config = dict(
    num_hidden_layers=12,
    hidden_size=384,
    n_experts=48,
    experts_per_token=8,
    d_expert=48,
    d_shared_expert=64,
    hidden_act='reglu',
    moe_layers=[0, 1, 2, 3, 4, 5, 6, 7, 8, 9, 10, 11],
    router_score='softmax',
    normalize_top_k=True,
    routed_scale=1.0,
    balance_loss=0.0114,
    balance_bias=False,
    init_std_router=0.0282,
    lr_router=0.000614,
    vocab_size=8192,
    norm='rmsnorm',
    norm_eps=1e-06,
    tie_word_embeddings='early',
    optimizer='adamw',
    learning_rate=0.00124,
    beta1=0.95,
    beta2=0.99,
    batch_tokens=[16384, 32768],
    max_seq_len=256,
    train_tokens=292600000,
    max_steps=12002,
    dataset='wikipedia_en',
)
Below are experts of layer 8 (counted from 0) of a mixture-of-experts language model. Rows are named router (the router's row for the expert), gate (a neuron's input weights, with its number), up (a neuron's input weights, with its number) and show model dimensions 128-255. Each number is 128 + 24 x the weight over its row's rms, rounded and kept within 0 to 255. Numbers have three digits each.
After each expert's rows: "gets" lists some tokens that make up at least twice as much of what it gets as of all text. This comes from a sample of Wikipedia text that the model never trained on. Tokens count by the router's weight.

# expert 28
router:137180155114117122148149107135124141143116132182110162140125157148123142150102145146110148191123150108104105103162131155139166130124166115103122118186101122090150121103134123126139146118127179103109154125123148121129167109146129146123107096145113125163100139155081122132107135133128132196090109133095151091143192151140106128130130102134124150145102180141111135159122098106162151121083
gate0:149100140094149134176156152120077146131134121113127118116164091140127117162111144087134128124143116084108124129125180113121138107106162130127101152140120142090133078112126144146157123139124149145105188074158111131074088146126136180146138127128123092115120161128128147175101130155154124124093135099105105162120133114120136092109168109151155123122133111139126088137131129151136131106093
up0:137178128140101178147140087146118134097129163138108106105131131144093133119160102145137129099125124128068085180109121121096146060147114104148135124133158129129120123157147121101145136094134092114129141151128120122153110119144150078134133077118103120102131120159156111110145118158131138117112148122151111110133125130111116107112122152114142149109172111151120103135105146059141115141129
gets: "1", " of", " at", "2", " in", " on"

# expert 33
router:093150156132178119107103150126093115166116166130183126139118118129188122137135129140141099120089186153122131088127098162156173148117142127129129145158140107130126120153100144126074075117080091086143137119086118126129142152147119133132131127140115111173073129112147127094172138147114122117130134153169114148155130165150129138111125150151137157147140120087160165117193157189158117144150
gate0:119122141136170091113166167093145118144134141131136140082084146136150164144102135156117122151127132184093133121152133173119127159167170137122131154151165132141153099130090156076116127148120120129119080139113152068156129114123120127151128128172106089107120141112129152150132153109111123145129083133163166104113104177192153123140126106128110136092133131109128134110134121140114123143146
up0:128139175124136117158127125118154172125146096106136175090163084139202142135119122136137110142097127103145129091184130117120121114133110139133124129123123177100135149119152087164109110123099170123147127120100110133115132131097185128124127169107159107137128119133123122149114126091147155158152123134143112120103154125147141125132159143146100128153154140116137158110097148146084134197143
gets: ",", "s", "),", "y", "\",", "c"

# expert 12
router:129191146157102172130075131167167119115144127111123125140110119069138127136182153128150117185149139166070150095149136122159084135157185157146113098171088137153141097152186132113131149098129146172173113141180149104137122133139109127143094092111132144097103091100091095088122108090126147089125124180114134146073069133113105110129093118119144141155107154095118138135117128108106144130126
gate0:144136151103176200107120125114134122148141153103151145141121157090149135139115145143089150117123085135127179109135094119116089130142130137111166130122113145157116100131129166117145125143136152115126138127091091115140137180121117149086136095113140167080163167159147164109126139104060120147116139132167132163091096160118092124120128145170155117130115139122142113099161106110114139142118
up0:130121139155147127151115136158108164137130131137133118118153129102124106100118148146099111147170073143131159090159117140170142161104142139129148179144086102139131167136125163136098104131158106141129072122142125104122115110116120125146118156130158146126130131121111150154134127125139148121138105140148081156120116109092143084137141125111119099162121128136133119178157140093127123112132
gets: "\n", " \"", "---|---|---|---|", "'", "|---|---|", "|---|"

# expert 8
router:140156088109158133153167146106127120176123150112132083173122105141157108143135110151119089136139139121126137110076148109096150151136106163153096114125074179126094133158141115129119150143153127124138117129123105141098117097133149120133123121141165138132096126133096144058098183142128145147156126129147117121103112142137167148125167153110132133094131095118112101141169127159107080068132
gate0:148148112084133142111171113157133151149105148104147104144115142162138083128135116147103129129127142122071138123144126152165090122092115096092106074106160108078132153110119136167101129174095147146127131144100134164137077096153088128126198116155115132138100147144138166161109144122141107108134126101155095111092138110083144067114140128133152130079177104151114160112088105169184159149153
up0:139162117161096137086097126159163139132135139079103129119163150144111138129137102104146128111132127082117103128125148104122105111145118159135130107059114138130099166123089101171150120150106155124154090131141119126119107123153110128099139140111119116111102126156122163157136115118125150133124088094132146123091135137123160080097086143130121169135136144116092128144159132171137110121127
gets: "s", "t", "n", "en", "er", "ran"

# expert 6
router:102141098126154122135125115142116081110129117140124147156123124149160149148141170116160138098139070101138096150143108093150109131154170137108135124095106089117151122124121146153150141144190138146133114114156137118129120133140090134091127096120106154120165079106115145155148131156104137101168132172130088142122122093123147098135138112166133117157114138106096121111152146159114130134105
gate0:153126123132089138107144126099126141115133170112161085130158141114163138104120142155101169098139101099141123142127062108135151140141149120097122136143087139129089078108095115115102135127147125116125163131150168138118099102128113126113108133114187082107109141117131071118139186102130148115109124135162134109096107106180102092081116117086104092175107112146143148140141131101124091128114
up0:114150102151179152153093129160165070140128082115095144119141144101131147155169093116118099137129175117133143082127174147069144120121093176182131131163166121142156129140129135147137090136138133085125110159110066103138120118127162098134155119125118127140142117152089141173134094148151150156128168131112089097130113127087123139160142120172133158104145136099151129118151110134129136142114
gets: ".", "\n", "==", "===", " ==", ")."

# expert 37
router:141140106110158117110108144113166152101141170113137128156104142103145072097139170101113124150141135134117123119126092171064139136127155094127132153103094109145110114126123135133090124108108155147117118082100129148130160141082143136120137120133136077091141156138141119127085125111139109094152146110142132115092097133116146145144100074146100105128146134093066097124147167120148161085166
gate0:149124106095120107137135079142120148120131144108102125161134092157092086147154093151137091088127102126124154129122140114094097103126122143134141178105123149140136172119127102120154109108091156121147088142146091107115097148144084118166136087131148157113173141158125136125151147153105108146114136096129104138098127114132135097125128127123119148137151123128148144119149104104154102120145
up0:152128122103126086130173098143109163095123163114112104155114115130094065168145088142139103072108113133117147179117129115105080116146150134163115157115158133112158151108137085125123102101127161141137116145149096120132118156171110119140160107099126162162184157115117171152179135147099115127111123119143097127133098099127145123129120131139091134125111159116149150109137123130132105134108
gets: " ", " de", "2", " re", " Re", " Me"

# expert 44
router:102119106096142155158112143097076169141119103153106166109165139138119134126124096143139150115163124114142116144121136125108126137086097094116132126152136094128139092132098089086148115148133171144104134150098150127084138115125154117124172135136168109131147119096104145145105140084164123145106124126137127123151144084149107126118104096114140145099101138185100091143075121138147161117107
gate0:115183158118125123152144111106131147143122162124089114111141114109123115095154122120140148116152146125093137119092107132117132109109144096112146122126096140124122151137135153104130118145158099140151131144121148074128102176130147052094103163169132137111135116089091163158119148127117137117119116123119123062119133103096141142165097109142110090099124125114150136107126138143109116144115
up0:121129151137126146150102155143132104111123145141130175105104128131123114106121107122090122160095128108082141132158108106135108093162160150119104131114116127127111105148105108137137079080122095128132127145156133053162124150179156099128132145145135144070137077127088140104129097107109128113122123132114119134084133128112153122122097116077108109156108109164141126121143147095109089100107
gets: " ", "\n", " in", " for", " under", " on"

# expert 23
router:068104119144105119142111132121092145103148096188110114154175176138151155146155123140134148099123160144135129115132139136120129128082106095112144119110099099165149105108097100160139129154159128115150189118139094123122133097146109127113108162092133146172099089124081109142171121120137129147101120112129090086118144146157121120149113150129068153145106097117144109154114096141096142148113
gate0:148155177155113176178097130108104156115141126138163168164134118133054108104156109126131132162155114085119131154094087097135101100130113102072138083159135116103114088155127117140131146086147101161123134123162122131161101152163106104107140089150122137126160110169154100112154145126083130097099184132113124116117143103135136126064157135130141104102147139175140111133112149127119093122132
up0:123091102125135118146133105107108097144151142106121057081155103155107116119094140105133121161054122108143132176127142102128152167124077114124182069116103159166130134129140142153087155064137159090156130169108121132126139152114130150152146148099104109115122154117118165090103126126203135128157116143115123145103132097154131118141118156151139136121118067119125133155083165101119171173132
gets: " and", ",", ")", " who", " he", " that"

# expert 0
router:088109139136107108128134146182143117141140126138126076121148172156142158108137157114139149125119082112112143148111123174116131172089104159145121125125145090144119130097166171122104122123100133136180118133124156160158140147180108112135174147138145155131131125110141161108144119168152132127137134113122173123170153140170125103141162089157106133093115126157172116162129125125085139144140
gate0:135092098129160144158079157140138158146145093161120114145123167111096135160129132113138128115150078130119131113122169135108098137149139127121135172163140121112135168102135126111144126143116157168136144120135075092114119126103149125108130150123097106140127152143102096188110136128117114103114145101159103087148136098109094116140130123124088132173103109138097096111116104120130119124117
up0:140176122174098144110177095123129098106074136085085129135113077150168112115142136129125106119104177130150098135131092132151135103131113104147125109093134173147147112149118131163114123109139126127144123114127154147123113156162090131131157135137131143155128109114134169108121114101120145123152111136069092144133129141137118146137099134142144164086151137104148166141145146148139127117157
gets: "0", "2", "\n", " (", "9", "==="

# expert 26
router:099132168110142116109134118108105181129119136150154092112181118120165107122090119110132114154115104143117132137098125101159156163175126125110086121084086084119118102120136151094124130140132146104151128139148144141113123102165100143147135159110116169079100121103146127117113191136119104109116106129133135124155167126112122112088145169130132099113141109137137117100126129136107165159134
gate0:134138143121125150098141147129146085108142152115092125106126137076086115129148125116162094121153153151166147130112141090075140131083101130095146127100090156155113108140126146141139140091118095129147143104120081111130129122135104137162126125106066136090131126094088150163109164106115154109160103147138137097114170105152144142101149132118130077162101128138151115139174141146106138127115
up0:113130093157102093189100093177180180146171143124140141193117129169118118176141116142143120147129138127063092152149122144157112116182156136138117103156140139135088160134123104108100098114141165175110150128161142098081120152110155133089119114142120139138128091163122127093136092155111088149124118131100105120164114159146090144141156154132103177108100101111104119140115110128124135126123
gets: " in", " of", "==", "9", "8", " In"

# expert 30
router:055160120142170123140125134133120098109111115125092128155082089148166116151135176143160141126161165136118129117112143125138130196101154137167128114136160122136169124155090161130113119132113104117159088156174144099119151141116099147136107092124138111153093121100119143124126100158083117144142149140128140126101102154119135161177127156116111167147135160090156110096153113157089115121152
gate0:137106118163072156092143135115111098118112124111113089117160141121128118156139165113100118088146128103123110135117190125130146066158122151136115154141115171103130122145118141162143178130119119126172103105148171156119087135146130121132143167129096124125099102133097132089114101136195158086122104105145117133108136124120145134117075104066138136122130119088082104137129147184115120133133
up0:138131143085172099160107114144147155136147132138139164112111109156136136120108105137153142150099120159137156128152073129124109181102119111121141106130152097150111127090134092100124078131129149137087158158105090131122176113102152126115117101132159136117145171133160118161176151122059087157128167162126141126150119126139132144137148170192132116133117120152157141125106099071144142118124
gets: "s", "er", "ers", "\"", "ation", "es"

# expert 20
router:111172135124131157139084168162124159117106136159103144116118143139147170145108130156154139123139127194109110102180123102161126086086131135132114147115117102119139147082121141127126133100117110119121110128155122119120132168093123087100096128130107143141126124085113120126140117138135095119100123100131124109176152151128161129097154087158154145105131141141132120123118142138103169101116
gate0:091103102075142112097140146108123132149106114139127124117081147112155134168161115147095126123129126141124123141104115116147099124099161124119151154127082089137149098116117112117119152145144111111191124136130104124139141152133134123117128144130127159083138131123087108135102106086139146106083121120163064122117152097105116114130088120117132127146095120167104101110147127129146138136155
up0:102132124078084135122132151104105142131139140124128145143089151147162148166161121175110120110153116117142105178118126122168053125096156124120104146150096087114136104092134109113137143154147103115153128137158116136147169145159121120103125080153121123078164093132127105138103138123128177124070108141201088171104144121093142126129136089132117131134056101175117120121186131133117131085155
gets: ".", " |", ")", "2", "3", "4"

# expert 18
router:163119186162149116135110113096151169105114145135124115153148152161105103107131156101111125173143146095120162110101146154079127132107095122108117163156146114140108170132120135114141089112110146141161135061121142142141132115173141133149150143170117144124160123174136145111100102148114129097093133143092104129155136078155107128098119076122121142129120167138146154144148121125173152110124
gate0:131157132112128125154120142126126099097141145108167151091127123138109151097135102142158068151109143074158158129125141124130161176157116135102110129146150116138123135110129124142157141172142080148123126137113141117127120128152141146149103091160147156063152153174150101085087149141114120127135152128165148199113168121076174149098132123158171163140129150154122155135142122158165082111174
up0:111114102134116130107122092152105154108135122163095119170112148145119109162138125118096143128117086161093086107128108128117126114074137097105157124122123066110112133108113107095140129100123157109128116157172130101111141128137134119103131120115092097137080089084072133150155137133124132156114095123122105062159115158171134088132108116115129100117122090131122126173129102124086134139091
gets: " a", " O", " \"", " The", " re", " be"

# expert 40
router:143107094076098161172157089143107124115167131160130115110144120081151138118107118149119173127154097164111104137135121110107098096128129134098141147114155157097190143144124138115128160132150126088113141125127118127139138129159130103074150142144092119121145089105116136115088212115084125141162085106103144116143164080154124080150113146125097169142161130126133133120146147113160153125151
gate0:120113129146096124125113160132121124128172153130104170113154152095109132117115124150185171121152123138135146145133131091122116096111114075083135123135115136105130100154075099158119113135166084141112131128078081101153136118125115161115091104090112155156148155150130147107131125175128156109111127108118117146113165098147158112149116103118155105162113119148098147153119118105147126185125
up0:082130141132114108107118174110148128152133106113162159073155151114139171151158118146136137107160158115126099140102134175157124136091112074135110110178130142130124138095104134119119106098150089112081133121077126145138130123149122163125117151113156119142138117088147102121108106164143158141154124125118136134111120113137124123107162107126162119181171088132130157188135128102142125149115
gets: " to", " of", "9", " on", "0", "3"

# expert 2
router:140082098123134140107097149149088148141146128167134147145141135125109115153101137148143129146089073108150153171130088124139130110125123167059182134144135120114088146127169137142131138163078140126113146105148101139122140120182104149105156144109125159179121111134151106136147119117168115124140132108130123103130118105126112092117123134116153161145150105177081137149158132158146086137111
gate0:125158096133113189133114135145114112159105143141146129142148114116144143138135099192155122145138116105169156114145148160091132109112105158124121093138170118170137142103089125152114131096116127104109104192156146186144090101184149128102144167159135135129141140133136114119082131118135163158133092100111157158137108117100166174091127122105152158099179099175079157136169182092132121147140
up0:129105138152140117144106151071134123119127132121125138131153148123131167126080118144136144167136091147107128117098121101076112117130133138122123138097115121149149147101170097143130111129169172120150130158163117099139147140180139130127131163068184081138149095174080093172118107130113114142151127119167123123141165136142116121115104083120092114082152150128152140122167112107090153148131
gets: " |", ",", " the", " and", "-", ";"